python train.py --n_experts=24 --normalize_top_k=false --routed_scale=1.95 --balance_loss=0.00648 --groups_per_token=2 --lr_router=0.00144 --norm_place="pre" --positions="rope" --rope_fraction=1.0 --qk_norm=false --init_std_down=0.0592 --optimizer="adam_hyperball" --weight_decay=0.0 --lr_head=0.00656 --schedule="wsd"
Below are experts of layer 2 (counted from 0) of a mixture-of-experts language model. Rows are named router (the router's row for the expert), up (a neuron's input weights, with its number) and show model dimensions 128-255. Each number is 500 + 25 x the weight over its row's rms, rounded and kept within 0 to 999. Numbers have three digits each.
After each expert's rows: "gets" lists some tokens that make up at least twice as much of what it gets as of all text. This comes from a sample of Wikipedia text that the model never trained on. Tokens count by the router's weight.

# expert 4
router:480459476532539524544549433497502478534519493532495531476479497533488473545509492460472474487498508463453531491513500495523506495516492475502494483488471536479496532520477526496505583542492466491500483498510527469497507509503492532512556479521502494466534464536484481502512519494506469490436487511443516512510491541540505486440557500450540488560504486444480542486484491511514500485483
up0:497466501447525536491483516479506464493504498532482518495531507469531487518517530502516468486477503521540467538469506459507490501516478478450549487464511517495475476519540443454527496474508493523521502527513493509477477473512540474502452501449493508522521471531521502504476447499498501492501494517490500494513496455495495519500496496486466519483469512529479525509520420500528490504506
up1:492535496552521484506524461521530485509507501511502495463527492501517538497476444468515504465544497514517518500512537556452510501528483513515529533493509533511514500520476493503545462485481495483454470533523492484454547534493493484485476512478518502518465527533454523486491507495519517525491520463548502500520463513496497508499520486514511535497466523533458475517451497524487490486508
up2:492497499492501515522518507477489463480487513457487532499516566520524473520493475529555518517510495535456488532518528525481493510508524526482475531512508488519516495490499453509493466480509517494534555521510554546532494536467505515524529467503523533482451486517464484474500478477488499488477497528497455487532521498514508485527484489490471500475530514491527458524467489473479544453496
up3:482517507551555475504458493475509499518495518503507485529500510494494496508474482557506505495437510496500482456496454495472473502494462517551493546466504466504531499510519500497465534486500501509495444545495533485509521486518493489511487511491492499462473482482506541486478494499553530534501513533472496458441524481506553431507500525487509506473498514509544477508468528492519494514505
up4:453473518500493501525458495484493522515491520474527494493509465513525502518515508492477454542540469507524511507533493508459537477478545470492511511501507486535474487489489494517484501531516514522493470531499459500517542477513458495499492490443498465487528485512487519483529502518497484491514487474482515551535476509460527536511509535516417547506492508474501491468503478467491495479497
up5:487513520489524465525525452483510476520497542503476499487501436508489459497516465493505504507501533477491516520490525541467472523473528486494524534526499495505496520531515519527530543500489528540507486500493507485468517555490511497495507485528473534461485512491472499468542485438455482429511501482486491487479510473510535473488554497455506483519445516492519496504486462531486505504497
up6:475454529520491501500534540500526505525482508482479474539512498458507508490492541525503443545479502482500479502510500520469495520520480464515499461516478510469502498477497498463522528519491490496511539460462500501534520480510475528458498519484479476505508487507527485517455532489521490502508461504499481471495485498496469473570527503510535488461462474511453511536481505460480532491489
up7:487523480515542480482494490479527538529510507497483456507497482465485480495488553531490429533482490470476542505479480523495520473508486496478503460551534522584497513492483493471518500475470510441518492525529507482523520517511476535515510480491479500478486488497505469500457510503518499480497464445478474528461545556458475510535532491486501508467476513463519482464509438520529502470475
up8:526504495519473477490508518484459461518483528450493521488516529495494500482483446500497492492509487456553499517524513487538492461510481506478476491515473499466495511492481515488518502503498491476513522480467489463494537454514487505492523550517509501482534501476482449515538466488558484480476504537489501490500510584537464474479507483458456528499517480473484475483497509511522519522505
up9:477461481521513492471538478511472460507521501501532520535472481511477570519486496514454532488491487490497505499521500472506467507518534460508500478499505495524533467510472528520490474468488519504498475510546504501555523514495476510499487468468530463476501465498488491488466502511518497499520517517480475509494527562486545462531507485472479571502466519459475553508476444549466507530516
up10:492509522494453508509482461471468516469508535488541529478541493505517493521534499498509543505477510492507519533531549540514493472553545508520495516501515501497542507520519517560483506444519519488511503467495499514497486518526473486491477559527493498475502470494488504509480476457533462469510484525519503522486496518492513503475502483491523493503536520523505485499463480486509507516498
up11:497511543494469479509468499501482502483463461494517505500526545452509529505474510541512505483486465526499526513542459443494520519529497536477497479517481446520494519478492480520500570517499545502523500490501516512543537502476479507484552455528529512527500521497496502485479525492499486501501498479495466482495528542434457482476536464498525520521512446502481546467488515506511514485468
up12:541479482518505511500568471535519503453500501502491482512551514512517529467474529479509509517494544506515498537485493526517524514505515478503432489467502501511519490455526464511503518508470515494501471506514501535525533515532495523520491515535525469514473500508532450516454490489500504503507521533526526518512530517504476497543469492504522504509512510512557517482510501540550469457463
up13:515474511475469467501454485489481482500479458484466484494538562498505479506495474491495498464499495467479489519526543488487471551497500516528485510496495442485517457476498482490463469489507490500530480470465509553517508488469501506494469494483490493554495494497490498484484473528547481458497487514496514514499531500462499476473487487548503521472514543454529502507456492530511551501557
up14:494506504500487518483494502501462475476464485505470490497485473474510486498532510531520486514498496525502506472508492485469483481466494486475523500516497493520532475524501494506498472514504514484503527510533436477468492537471521458492537489502505512492533478495460472500515531483482525481508503476536495441537528459485523513537518469479479490517521509483519458509503486499504536549532
up15:487503476522500474552518499505496473445494478485527515488511452526502559489512449494497483500480520497514533526485534519464521501475467476509462529483444477456511470552489526523460475496486526484488490518525539553505480527490497499477513518497491465414552500528477485504479512482532523514533495480533502499505506502507506491497504500491482527507530523451460505474523501505498494516517
gets: ".", ":", "ing", "y", "\"", "ie"

# expert 22
router:475535493462545501508543521522520486482460522516489478523547517489484490459492472509526495501551482536518517501450529502489514505480518513509494505516544433506540490502524536519487442480526471488470523496520478481547503479519561518462448538492477504487537462468503513510480459505499500478510468471499506541458512473511483476532484459497490508481485479535538505506472506514486498495513
up0:485503517506502523508458463549466466517515490516490516511446520445512511521489528495500509499498510492495472497485515486475491405517549510549484523485472515499511498528514511531515524479478495449526490521509497487532527500536505511534492481506513514509477449496519505498518468480544485432475486482522520493434478493474542477511478528498540529488527487518482516460448443499549510502548
up1:545479464487509504507468482489511483485533497501495506476521535485497504525487556503522502452530513500470484527486477495451488480556523453456507538494513538540526495552473490516482472480482509501455514543522493482495502505456487494476509512496478502490491506515520504512498495482514515476506497536493451472497537482421533463473508467529515524512525506481514518460525489468500514495538
up2:531536520466504480476485529536454461468521498508538505491486528490471497513491483536462489457500486510510468515484469509534535526558483499492517481525495505523494433486509529504499526493508515512467530508495489464455498501511535503531531489488492517462489517487504480533534459497483472483540488500434540482476489523539535494477438502513498514515510515513528486505481461506543530542503
up3:521464530505488488508470490449492465530491469512485477497550510484520500537486516507498494511513512518479469522497516470469441497581502512468492491524505494501528532513480514490484484514487517512465463457495532505507467497482495489453492518536534517537491497508502464533528515499505481460465510496524513500439516494528497491458532467470532507482551515494472485494472493469472519497474
up4:509523524479503490483487536507509504510486499549525473509541486488516546523539504519517549508474497475521480497542541533494465497510526507517554477473486568499470517514512507488587514518514494465503510555444488469547519448488549483454494488503508507528527476492470514482538493450536488530492509482527503515493494510513503500492498511452523483509535491514502500497445490488527503508442
up5:503470527488521492486511523497526449501513506480521495549482482481500542502476510476525507540514517542501514552502529474515519510519475495484469498484483512464553484506504469516512496508493572480483516519506532523505480541465512530545492531524521520483502491488520528482521469541465494494531470543425467475517503491517516485469494494536495514506490475509516521446479518479470483546488
up6:529486490523500464502503528513552549509484475532498529463531506474512508530508469511553492491478491498503486509513492498500465508501531489526514519464502495524488494519499497483526508534496488508510504505525510481504549517480503505496517468535554476488497530501549494519481473453538553527505561512554521433523500518493478467477478445497478555532538511516557527573481483486477500472505
up7:491500523525514481538479487479469548508470506463470470461531484501503530482510503499439527483499499503477520486510501463485478496459452464486505480521473497513419482495490494498514518506480492531519449445540529490514514482476519514475514509484529501506514542509480500519489465476545527491478480475564509485519497520455497506515520436511456525502472475501506489487472550510527478527526
up8:498511524471504497496474495503470539540478540508455471481512467528497516505489487482462517523512519504468502490539546476506485477501491461539520500518509479491533498498489475489507507518501485509482499474493495480519518515504493504551470452528498466449546498500478483455490518479558551491481492471488493510506511500439508535496512534475482559485499526491522492528472434481475495493479
up9:468502504481491502527483503482537485501505493506509505509506503512518475494478499481488501512483532446524513496549509505517528503477527516527452489501522512467480561505424482464497528469503528498505467465479469521486525460475477503534563464535514503452523492510505526501505475489496491470467516476441503492467505499459497482486525499486524507484457511491493485494473550519523524497491
up10:491487580512486499499512525506492561535476542521487516463500496491522532505511518435466447491477500476476522501452475461502539527500469514442501508465494471495509500504530512516550525521466514544478499490520499472477571477487491488569488514486544461525505502487504465500486480487517533491519482507508497501507525532524494494485512505461483543509492492470506501527501484500490497518492
up11:493456473534489492503494495537507467484480512530474528479510451506507512476493507470506458476496486498509513466479519514499476463508496474483509475496492545497500508474515498502528509517498503532512521535513512553499504502508519489500550488459518521510533531488476499557484506464492478545507500532497520500512472495480499489487516454508526516497488520494465431478498485502465507525479
up12:485483493549507478523519490492492459485539512524507543471530474467502547516462497513511455491514475493532493457508503505511529466518486479519521525496485527496507497490504502521500494501453497510473523494508489459522472525458499441496505468540516522493490481502490563493503486481445511521488496496546478502484474480442546520516508490509530472508538526497486498458533472518452484498514
up13:541469508516527489496521457483462518514467465530461472464556476495512477549480526516493499522509522470478529501471497481488487457459532523512542501486510479507545495475537488501466500516500509474523530555478486487469513486472481505470522505515511503444454501482483466465519475509493471478506505500507446493510485520474452455499482497494509505514454493494517532489491514484493495508533
up14:502531519477464553487507500491511450499480520567511489417474494532534482493513490489516508561482500509517458488499527489509507443520512504534539506485501483531496504436509515477487480488497506485477486460481469561460526493538522483506490493549495510462481530502506484478513518472542499518501523489446505507513428474514519517502470535479490507521496479502464535493505538499514532496539
up15:457507501501495513528509542474511521482541487530465521511474508535545485529472527478469518560481485464488524496497494501498472475456517487521525513489522507527466526543524529451530497515513498506489515515508490494477511489493478487528481486505510455502494522525458505525528534539496532523455476530506548527469503523484538528517541489463501494502533510494524528472518503504559523461528
gets: " the", " a", "\n", "'s", " The", " his"

# expert 17
router:515470486509494474512504478455499478468482420518493528514524508517527523525486483485559497517482516499521515484494458482520471486474433500505503491455498490444516511471500486480487542517499506522502524522462496478511515517497557512537523512499539518498449524506490495539523513476534486515470549540467532451507486543491532543499480462488515481526493518473474494478486526493538482488501
up0:476466522501522513554546469535515487456490497506498498520508522488524509528453504460497548542495494498513538534472504492500543519520526452507470500514501503515540503481474493491494493500489522496499495477478515550499497499502534482483456486504489513530489530532551495530502539458504483503493522493502492514535523517512446511504518500508496514496527516502559497528486498488500524465489
up1:519495507544450460494485524508489503494511514504466475524529484523523516505526519532489504507482499484509518460494479494467521530451492507457467485493427440503465486494485486490506490482503497478513519482514515458476486498492498500490501464435502513487520486511532481452531492487519479485503493550513445489499478485516507488524526510488508502506501521456480496496490529492477492507496
up2:455466492473534432491505502484495530499429501521488471520508505508522506474526523475523507496531515520483525527515489525515530554492469482532525533504456495495533486494526501497502544493468565525477489484489470552486498456477494551464510475533454514506489482519518552524494487524453482469524508463483475477537455498488506502489525505509488506486477494503488531510457474531552504514484
up3:500479517506504450497523503507501503464531517513518463525524483504490508479466492538524472546509521482532546478480492500502497489508530482540472506522537526504514488513463521520467471460485497453512492473463454498485505483541455482477504514514522481478484491514455491484474500505501509472512487485510492494473518515458515489528493528529538531513494493495533537498507497494488524541493
up4:500532481480453509507490502520500499554459513490470480480495484498521527496499495500493495527463524500539501512500479522483460482491482485498479516550509467460503488471468485562558486471469493516483506506474471473504497487532469469468510506476472494441519491493469529501480500483453582483498457474443486525464513474465486490524501468521477531535468485536488547487512482525475493500533
up5:547542502531526509457472519506504517546494523525473496520476537514494507481537529455510519545516486475511515510477486489472471541491581451522488475501481503487540498501528505470514506478506509503493505507489542514492459490485547530550525495544506517454531491519473503515479510487520504455509510511491500573524472530527547495451475499503515548530518487524449507504482474493501525515541
up6:488489534475479535513498485518461517491530496495555475536511480507528493479453504503482488516473504496479498477517464517497478461520553427507486481471497532500481437501522498527525513479509533479492505530514497489518495442499498453496502531500493478511478500473532507471521508494497489497448487520545462491522481494495481523505504428484470547519460479478447540514543493471502511501486
up7:521513521485519501506463469495467504526519516475540516479486515465508494440458487511431504543465511492475510525541520506501464514496522519519527534517532472461522480499572493536503469525495492493480505474527515496508498476502510484465481485498437485490484492502536561478507458461482521471476520513518503468499496456502525509474504503516513492526489506543509542530522521500477527485521
up8:541493482491500496513461514486505488493515487520496473465502494489578520511473526494537467532500492453513518516467533496531457487501482497478527528467494524535503517464514455479503525463497507520495504492511493509504537489494501546489516511537466510507470500538512539526484473533514529500527495492526457453502520495499458483539522486550491562503537518535466512469499457536525495508503
up9:503490532509483454450501498536518493487499486523501515499477526498478517505496497542513485452463509467495517524494484540513505503553487530469510490521481531495498520472512519510508520484497508474512483498469497516485497536513502513493505533506476481505537491498482512501499516456490489517478490467504527499491494488529522520513537478471515512533487516489517479494513494474518556535464
up10:500473515496514489526487478478489493430522441520501496512515487484552462512540521537505525526465511494495512532522502509501525502527491494511566485503490523491537493497538520476501496516481522469501468498471512473501526476552501490499468497509522470517505529495488504507511473487489518511506520513501515487515500525507474478484507497538473500519516450497503529471503491489497496520510
up11:487483499526533521512527513506521511459488478531519477491476549491507527494508505482472532518445484527485499502537477497505460477512450538522510469523495537517500511514498507533538483442522506475506463458482489487497493549472493444519493524468529525555455508496511503505482452485520537492548524477537486514487501539498550502498551454498515528483490548529533461476490470554515496537530
up12:502533483488515501427504501521545519493490465521547468515524547476506513509511499469474482538500535485515531539539472476532440500544485515518506517521484503504495562467521466508545485468522560496517468492504479479470520527526504490514521510512467480529515494503507520525529499460466509500486521504481498473503472487503522498529518529462502519521518498510487504493500528488484547495496
up13:507498496515523529500464490486496453496497460483436495509526526471532513454446491508489459473505503509467478523486557532461524476490524506504510464507515542478483466475502532460503498538490505506494506514486520503503469495503518527527460529478474502517500488480542545519480457490505515519551514507474487488489485553544464524485523500476490517514495466495485505547513473520532544551507
up14:484464521448544554531447505536493506471510485529541510503536485512546479506518535545466502497521514500523552485493513485506470498477504509507488484504529510510522490465550505503542497519526500508485449511462440521483525467495493517492492471461500464453456497500472512511507482517516542505511496491511518545501494515505519477512559474465505520513521479482520471454476477495509502529549
up15:506542481479523467517484520506481489532509553474489483492487527522568490518488462476437484503495458533519514508493467506490490514529467489448527501499508464562503502528499479526532493513507511510477465517495498495496502458509478499499500521499490468528469446503482524508483519507482473502483533512526482472559515461506517505519496501509507529522472512520541498453487517528479527518540
gets: " |", "er", "en", "in", "a", "z"

# expert 3
router:496505530506522521517487492495510495516522505501486503464483514547485493524514475505506471477456519480450527514466536453501486507506464498481487512515511542507508550507509487511524549512499460493494516521525526515460521531490479543499556457480522512495547492531502447506523526503534515481437472505492505482475523541536524465441552510462524490516539479465492533493493511470535495470471
up0:541509550487493492479476510469480474513496500479518508494501510510543497449492478471522511495489541465500516471474482516484514533474501496496474481481521448502519487456525531529487492473521505446479521502520523524511479489497503534507478465533449521471450531484526487470506511465500507474518493492547518498503480489510537525511525482473519532531466518527484500521513495469508472464501
up1:533509511500540529540464502488486492540485493506467520463506468477464544483469555547479506519468487529486508509505484519541523506542472494522506509478509464529492498492534441488482526507486500526544483504552515481484514495491501491535466474530506454439482529492524550473490497491507493466479483477485454494493521516493496483498520461499526518572442501476503544531489514470494515494522
up2:547511478465495447464491488502528490492505461467549529455480458536502506501499499484504499521501517473497534524486502472512497466551486472499488484541480532485489495490515478535501510505480511450504500515474501488523463518499486503550470454504474506500487488478479527507513480509461530481537489466480490483466476451490521515501485487498483466526472492471501521543507524458502541502499
up3:538508481529460534555483531530495526458458476586468496485486469541510477543482526455493521500521510525527487512521466510514519493535482500497524481444532530553522537490479559518488478534506522521521519514514512540549515508468495498486463525510483519518466494493484525492479505507494520504521484489533457500524531550523506481480464468515510490485518463495550516457501492521500479487510
up4:488486451551530517485537523531474523489481525510497497510491484461520513475498503483457473513473502511509504531483529506464482459539465478492519464433454552521523482446504520514508501504495517537516505510481509480543514514471494482445518526512483516535536481492504498483480469535459521459510464429519514464517481511471469482491502501507479474480519482522460475513465497519511516508491
up5:460495488532538504484512513506491484460485508505531481481565449485526518505459493451507490496557505451498550533521490496485536532572469561499442462489492524488486511482482488493510528458507504513523525498503486534527469519512492506470515481478498514525458475528472495494458520492499500511470482512505568478501510564492488537500515478476475533481481498450491464493467485519509538493520
up6:518464498525504512479528528501507493504474537512502466491517507471505518526524514542532480474515526487504538523536488481497504490489432483512521503451465507524474478506513510548541513451488565506486490560494430483482478447541489504499495492540513535441480522494510513525468488499461518486538510468443503524476460459509476512496500497488518535518470530528527499512532486505481505500489
up7:490483528511508472512478525474492451477464534464507542478515504463497497523511456513516477463492496482482489504506491506450527490496529493486528455521483473511476520488476477511519474542516514500505561471506513535484509516527524507502527514543488498503502514507452524503477476484479548436461502509503477481520581534539469447506498500521521510562475483520532517521484501497498504565489
up8:500479514486504487476527494529501507490519509488480476498496481446486521506486517530486464530486514493479476545518560501464482509522517509510483496529478530486465471530533513529483519508495516490541472476518509495519559492491546491438468483490511510463475467484501477492487449500509512505488497449521441454469534484522471510491538457517495517495504488523507534471485468464512495488518
up9:518482539525493511449481482494572524488499500512535513489493462470498500548505439510518499517517492524547506479495496529492506472467490497460545474490520498537520495542503493439503479473497542521519513522507507464500478495487499492500522503536482472473546475522517503489501471515486531515461471483493510475481512477535488513511545482470504464483500511472499555508469476472462506509556
up10:492467474488521516489539497491490465511482465507490480471531481526532517452472435509525526458481539520500519539493448459478500472533518476489507479487503503484538489505526456545506496506483488446477500512495499519481474495523498495460483476506481512523470490493456533501500460462490476494514466461456521501480509451515486527502547465473498505507477484488467493517515512513493514481502
up11:485476445494464504519454509547509475503515472473494498510552489496487484486473501556475507495466490487514538482464520479527531488510491484499500472452523486512469482546526448444491518530480516512488523477500507470526494475577510493509452531486506501456468502493516475510481516450491512510492502482478522528474490517478488500494503508494498471489539505510535504509518497481500488463516
up12:476497492509461501514494497538526522507491459478509471484530551483488543503493470526497469522511487503478512543460523506495532502534510476494504440486483525573536506530490530502525520503470502505504499505549505488497495480495510461515535481496451425491535507497480517498480477522543490514504528483532536469508511514489558451486509459499516493540510510529535530452463467508477497479472
up13:532493487499460498532469535482514472487504479485496479508494546491510493540485530565516485515540483504491483474482523510457512512513520515510516493477529526536451483501519513483556510502503517493479492545516472499497531539501538489495500456441496523531486540503509532498468483516509464479486498479508502476550483525500530494506508494505468522516525485511494531451457455467498544542496
up14:494464550509534431475477471516509475487483493472525500495510485500505528530482482537510547511493479502472528520520468537464493499507518498525513511483446513505447512465493488455507496527527510500494499522517518489514491472482470507501528541511544502482516522494507495472533510460480518488451547497491512469501532508506463457508470474534537528509494495512479469554509506469470529487523
up15:496513518490525442534509503491470495477466473540521485518482508442500497491536511531513484547522470518521518474529544465512488495516520468455471551527508514508509489450478489526467466550501532502501530509526506465506543495488511457505511502448510497477534510497514491485516498485467521459504501536509477502462542494482478447479509513498523494521522453482553469460498489501497518475480
gets: ".", ":", ")", "\"", "y", "ary"

# expert 5
router:488501516510518483541492485545511519512489488478511471484503471511509489521488496509466463493499515503501543519509499496523517480522449456520521495464492524511505532500479473476490494502489471462503530489559502505489522494477452501530513492494462504493494514537477490538511537532515511513493488466498521515468460548517427503482506537505497487503529541477488531527503512530479521444548
up0:513474546485494509484485475492480482460498470518520487476477500492561468491434498515530519482502520511519500486516428472503502477505492500465486484485488542489448463492516511464469481487478506462538478460468488494512489525491508506491444470496534457494462505513514508463488490497545487517534506526472524530509498554513530549525537495516522552523491540542495537531495473480497511483506
up1:500514506505470494497457489469499444504496506531488498498506491501495484537508521520533515542490489473539453531485506517528514500501492456516527444473501486485504449468517469514512498517498543466508517542524526527503508479503514551531506555531468486517516505507501511513482515492493501500513492501530464486519465480527481495520512525470495539494497506510471504525492468523502482485509
up2:519542490502487551524533488511494472528493509517494526483502475511473541520484528513521504525463549455460505507472516489460449506508518484473471520474486519519510500490539495508512497508465482497526493506518497532513497499496514442540506458507522516474538530514506517461489469489490541472495425511482518523470501524472511535466512531523479547529570494527505528487490490484482505480538
up3:542483542470514514539476502501481449522484513501516514518523450475486522463463479498488483495479535497502502499475523474495499440489480507530497487526476450443458490492496472494513482537461483480501513493477503508503493509519485509496468498480463527471550485517475498497507526477468500508492530535488518511533484524489518527471483525531492487504484512491510524526517534436486487550503
up4:477532530514483484497472475533517490452471505476495496459500481477522438527560490512498495487509492507533480484535498520493447490515496514542509514557480471520500496514529503495485469522482531513499492514444474494472506481460471527490476517538495457521489475483481504485491516502504529471521418529506485471492533494506488506532521475517495510503495516474506491508512485515490506521502
up5:498457509524423461502478526501499517455478506430446489505470555522500486525484493511466498511521529518510499476474508472463474503522503489459497497563494511506547512512543527535506489465520508455531497460528495496493440511510495475492477502502508502504480486509491445493497528508465504488526495527521468504476547452550534513543484507534499507527505523477537496524447489518484492492472
up6:495474496476530518498496478509497440535451448461478528498521491529488507504483475503536517491496467509516489478518485493474510465534488504481520471474503479464494497523478467522489492483472521453477497498486497526530544510490521489491481536513482487503513484516496510510526487465461476497495498472541492498506510480459458493519474508518531479452494526473453503461537449459499538476539
up7:504512530508545512479456507504524480505493522519485472469503508501559464472570547474539428494485524492524491494515502492508500474460532487557513436496513526479496501476526535519477531544508483508497517492435436517482554492495504533512492486494512481492454476501562505498530498489546506501504493462487518495501513515512491514480521504478482514542482518486540528485496480469495548482498
up8:454494537481476521496497500509496518512512499498519478462539449466534506522479484478474481488490496478488521532524555497510538457535501499541530478512526515461463489531575496503535480484520510525503471502489451514539488479501518489451519468512458509516541484513480559509457483474539510484504508453501473519539498497519501517513505505525475484495489503481543514490473475552499498484515
up9:524556500524446470503501493499501526494520519497508493522494536501522467501483550514491486542452554501497486472503535484516518524532485513507504473580488541542557505500525525507512538471489512502498448469531523493477509469510513506523496514471488494512500478503508497486514513495464497477462506522486495533497531556506479469474499490477559548500465509526537516514462487513499520478524
up10:538494513494511523463527499506486520492501488508550505475475485533516507520464494468519485477504486465486428532497488452476456535462455491503424493489489554498473521503522501500500503544469485537531515499466482540520486503461496527516472513530473508527477508509515506520514493494501535530528518488507493492453472489501484472489460454504516521499535481499474538473542477485507517486519
up11:495524468496523489515501478521516519509491532525484509519495505520517487501554498552545453510488545531514536503488518567514459504491511534520483454517489505486526531482486491543525540487513511502509522518494539498504526511478456513504515496465479520500491464480487514474492506478502500488497459476489453515512538519523522515503513481464524553513504542537464458516506503520516471518463
up12:492507515489533499487468507540441507478469525445552522532493469516534537465477534516483518490456528522502509490474545519494501479503478488513466551487516489527521462482500483479480454523450508507461522509515479488508526471533507434485535469500484494460491506501467503462514466488485486482484497487460490504489472477514504473516509480513494525581517493511528486500499509462487497478539
up13:464502492418506493495540492489540491539537505500503502454498554537553483513471495522485502493478513548503516519483538494479502501477514474472498486508496520514469470525497555517525515466484513504506514501503501505508479472484483525535499571471460492456482465601485515509480471482502534470510497523512542521469503510487531527532496481483486507461540500497477476514490472518464505507525
up14:480492503511526498518506492480504506409477504537539514527504534483510537529472484490519482519510530507535534534453477485503507465493535512482498503469515500458530492465519505502505533512488508437474520479534503501521502545497498489485496487534501485476495521474521496530496473467539514478498535538502480521467524496486502488522505522476483539493529534505513501483528504488495478503527
up15:463470483525491488518548469536512512463466491538547521497501469492515501471503511483491476523509505470493502506547502508450481482484508513532487468510545546474442512473483509486466473465480514507505522489458492499541490470467513471477498519446508472500519519494533493505508513518523481500528496523443474517503509517527474494488450473493461499500506513488442537450512500516472498471482
gets: ".", "-", ":", "|", "A", "O"

# expert 12
router:534501510498527495542451496488453526516489490525523494482464558502532538512486467529526471486468504493516480466523493490513485466489480489488516521483519495510496472505530479461485524499507466486512511500513521479493460511489533494497547444525514541509459540533468544527523498511526486521536523507495549525473458518507510519467482520497519483517505514459467491463494491489521493527488
up3:479502545496493532451504471494469481501516545543517541487501513453514508498522516462495527550468501473507490486506565518525479513499527488529499500509523497473460466509547458533489506507497534488464506479495475460527495488573486491498478496481502503453510473525464531451502507467523543484485489512533489511499522505504499494503510501449523540547537523550494481496488490483470543529506
up4:470484471498490460504552441505520499481495482489514497482511519512541513519464459535533526496542512464496494536465487555481489433499528514477503488561521534497510504479521517487529486504501502524493469493476508504467537479467435492453485477490526521455528470506485523483511462475488508496522512490454481534514523534497491477512523500501490520500466443466490521508470495514544495560515
up5:487506481489504506500525561537537470514476496483525490500510492529486513517448515507484467532505566500483518503486509490460467492497528516526508455447491544536493505501469462488533467480522516528506472539521513503518493519497490496524503494474487502514454498536478507488488516482495446508444506482527484512535459484508486522502519480486493518457530502509473494519477487466504503516493
up6:528483487549461509499476527478496516508491536475469518564493535500479500520482508460516491507506491499507482459476527479458487539493555467486474483498508530518520421502462521510499538509479480490554528532529485475480533468461444449495514534488526459465503488482495461518499498484501484477497487531520440515495533541517522497487522439452510536518529518500494486515497482504512499470481
up7:516480528474492490508498489510485523513483546545517473563510475517536502463499527481552476475507512513585463499512513538457506537547448491503515486490481550527526441471466484508496518498480509487510474472500522519544470501503483467458472490461511495482511514489457454511528484524475525502482480514522530458517523493466481497478552488489510502483472502513498481487536503537469514490497
up8:505434500510516449480540535499499509455512517517514481475512506535580492519523523489527475513485494499480488484530510567451466488474485506498486459479472517467494503471520511505489506542505505483494522441501507518514518493487529487524523498494539470466505482517476571510481486472471484498509455529474522483513502495518507510506485447536502503505468490505509493540470497488515518456514
up9:484469487492515519544535499553508505476460513495462462505498484481550527485517518500507457434507536516550521518527469494516465499508533493525493513504469546484506502534540499488495525485495483477486502456512475481535517514498533542458457472489459490486465510523505488538490481496533461462509520505471512518487495472485505501498488517515536515501513507495455503440462488456505518472502
up10:485500480496496542517483505555522513537472501481505497510518526464496511466494479488492508524515492509513461542546525532437532483525466502496508486501478492548493504477521476438488491467509500540488527505487476537497485518489536463499528503513492532520516513562461562516510488497527502505547531513513469488498497476509499488506482484519447500497519558508458500472484525499485487511512
up11:443483541454468528504509538471501493508473521504494484494498526533504523515477513519460518510498506483515502522534501475514494497518496502593519520504463480520521522481486475499534501502528492494494447493490492477491479486479476475472454485516519512499544493495507549504522518470523494462514455447496511497489484506512469491481512459478445499485454470529546459513496472510483471458511
up12:512534482502493506470507523458482514484520480451506530510493515528479469480510481498469497534549501554518504529520488552457527533471491501507441484491455468509549523475502487487513483516496520509494541517486496480517543519469500510536490519455528487510504511514521452468526512526526505487481469514453514449498473506498507525487515491512500493503471493475524499497482506517470515522531
up13:490502558478482516548543509467500480460461460470499517532494512524486547473476466477510498510472551484524500528506469478496509497503517521501489504487509479495482494512528472528470484479487500469561510480549513495550474531492473518498487452529501486521498493514516459488486494499518484514511508471499498473488484486505491465475492514500493499457524510476469543472493471497469582522488
up14:508475504535499505493516519511494522476498488529492512525509534491561465497531529477556458481498491504523526491531485518438521534488470475526518473489438547502514459468512524521494507562436504482526507427471467530504528519499532494520522543521433514454482504494530485500497480504522487514483499447479505498494502512478504529477512514501565540484507485494464520466495492509531512531537
up15:510514500527505478505502465535494529467481504528491464511545462447530526449547488485467519487497519513554495490480525537474502478491500503484545490478513527461441520483486500532465517474470513449513497460492525510507488531481484512475446500524499495488536479503491481496530474480480482458533452474514479506491527502492485448503484509509473490464456485516455535516472503530501484487485
up16:505522525541511487471507516508486507477493487511517471508501518476493494491529506469453494518493497528447513499447502472489507504465513501509512489487494502459496519520496504520480493497517523428488499523515515505498504487464512443490474530496536516500506483477470498481471515494496471452498517471508519454500458494447522462531527467481476552524478531531541469473464485545531485491486
up17:472483526518487474526475481477489545540477533523466490547507471504487547510468482495442501526466459507465489499524514491476475523487474480501468505446492480506556418541508479556532495500475517511506504538526535450486503493508555466490501499484520429522493525491509491524512498482552554488471519534497522495484521495501516484482466482486508506468519504501502500482486513500484526490463
up18:488523476551484498546510528530508488530521503528520515500528475484485540476474505491472465509479493492494497519496440449517489483506540466532479524479463528448434520466477479496496526478459494537505526501462479498520481510536519504530513491502472499476527498513487551497514519511514489489500495503492543478449490556504493513461490537516477499513500472503538482500498511490506475473547
gets: " |", ".", "==", ";", "|", "==="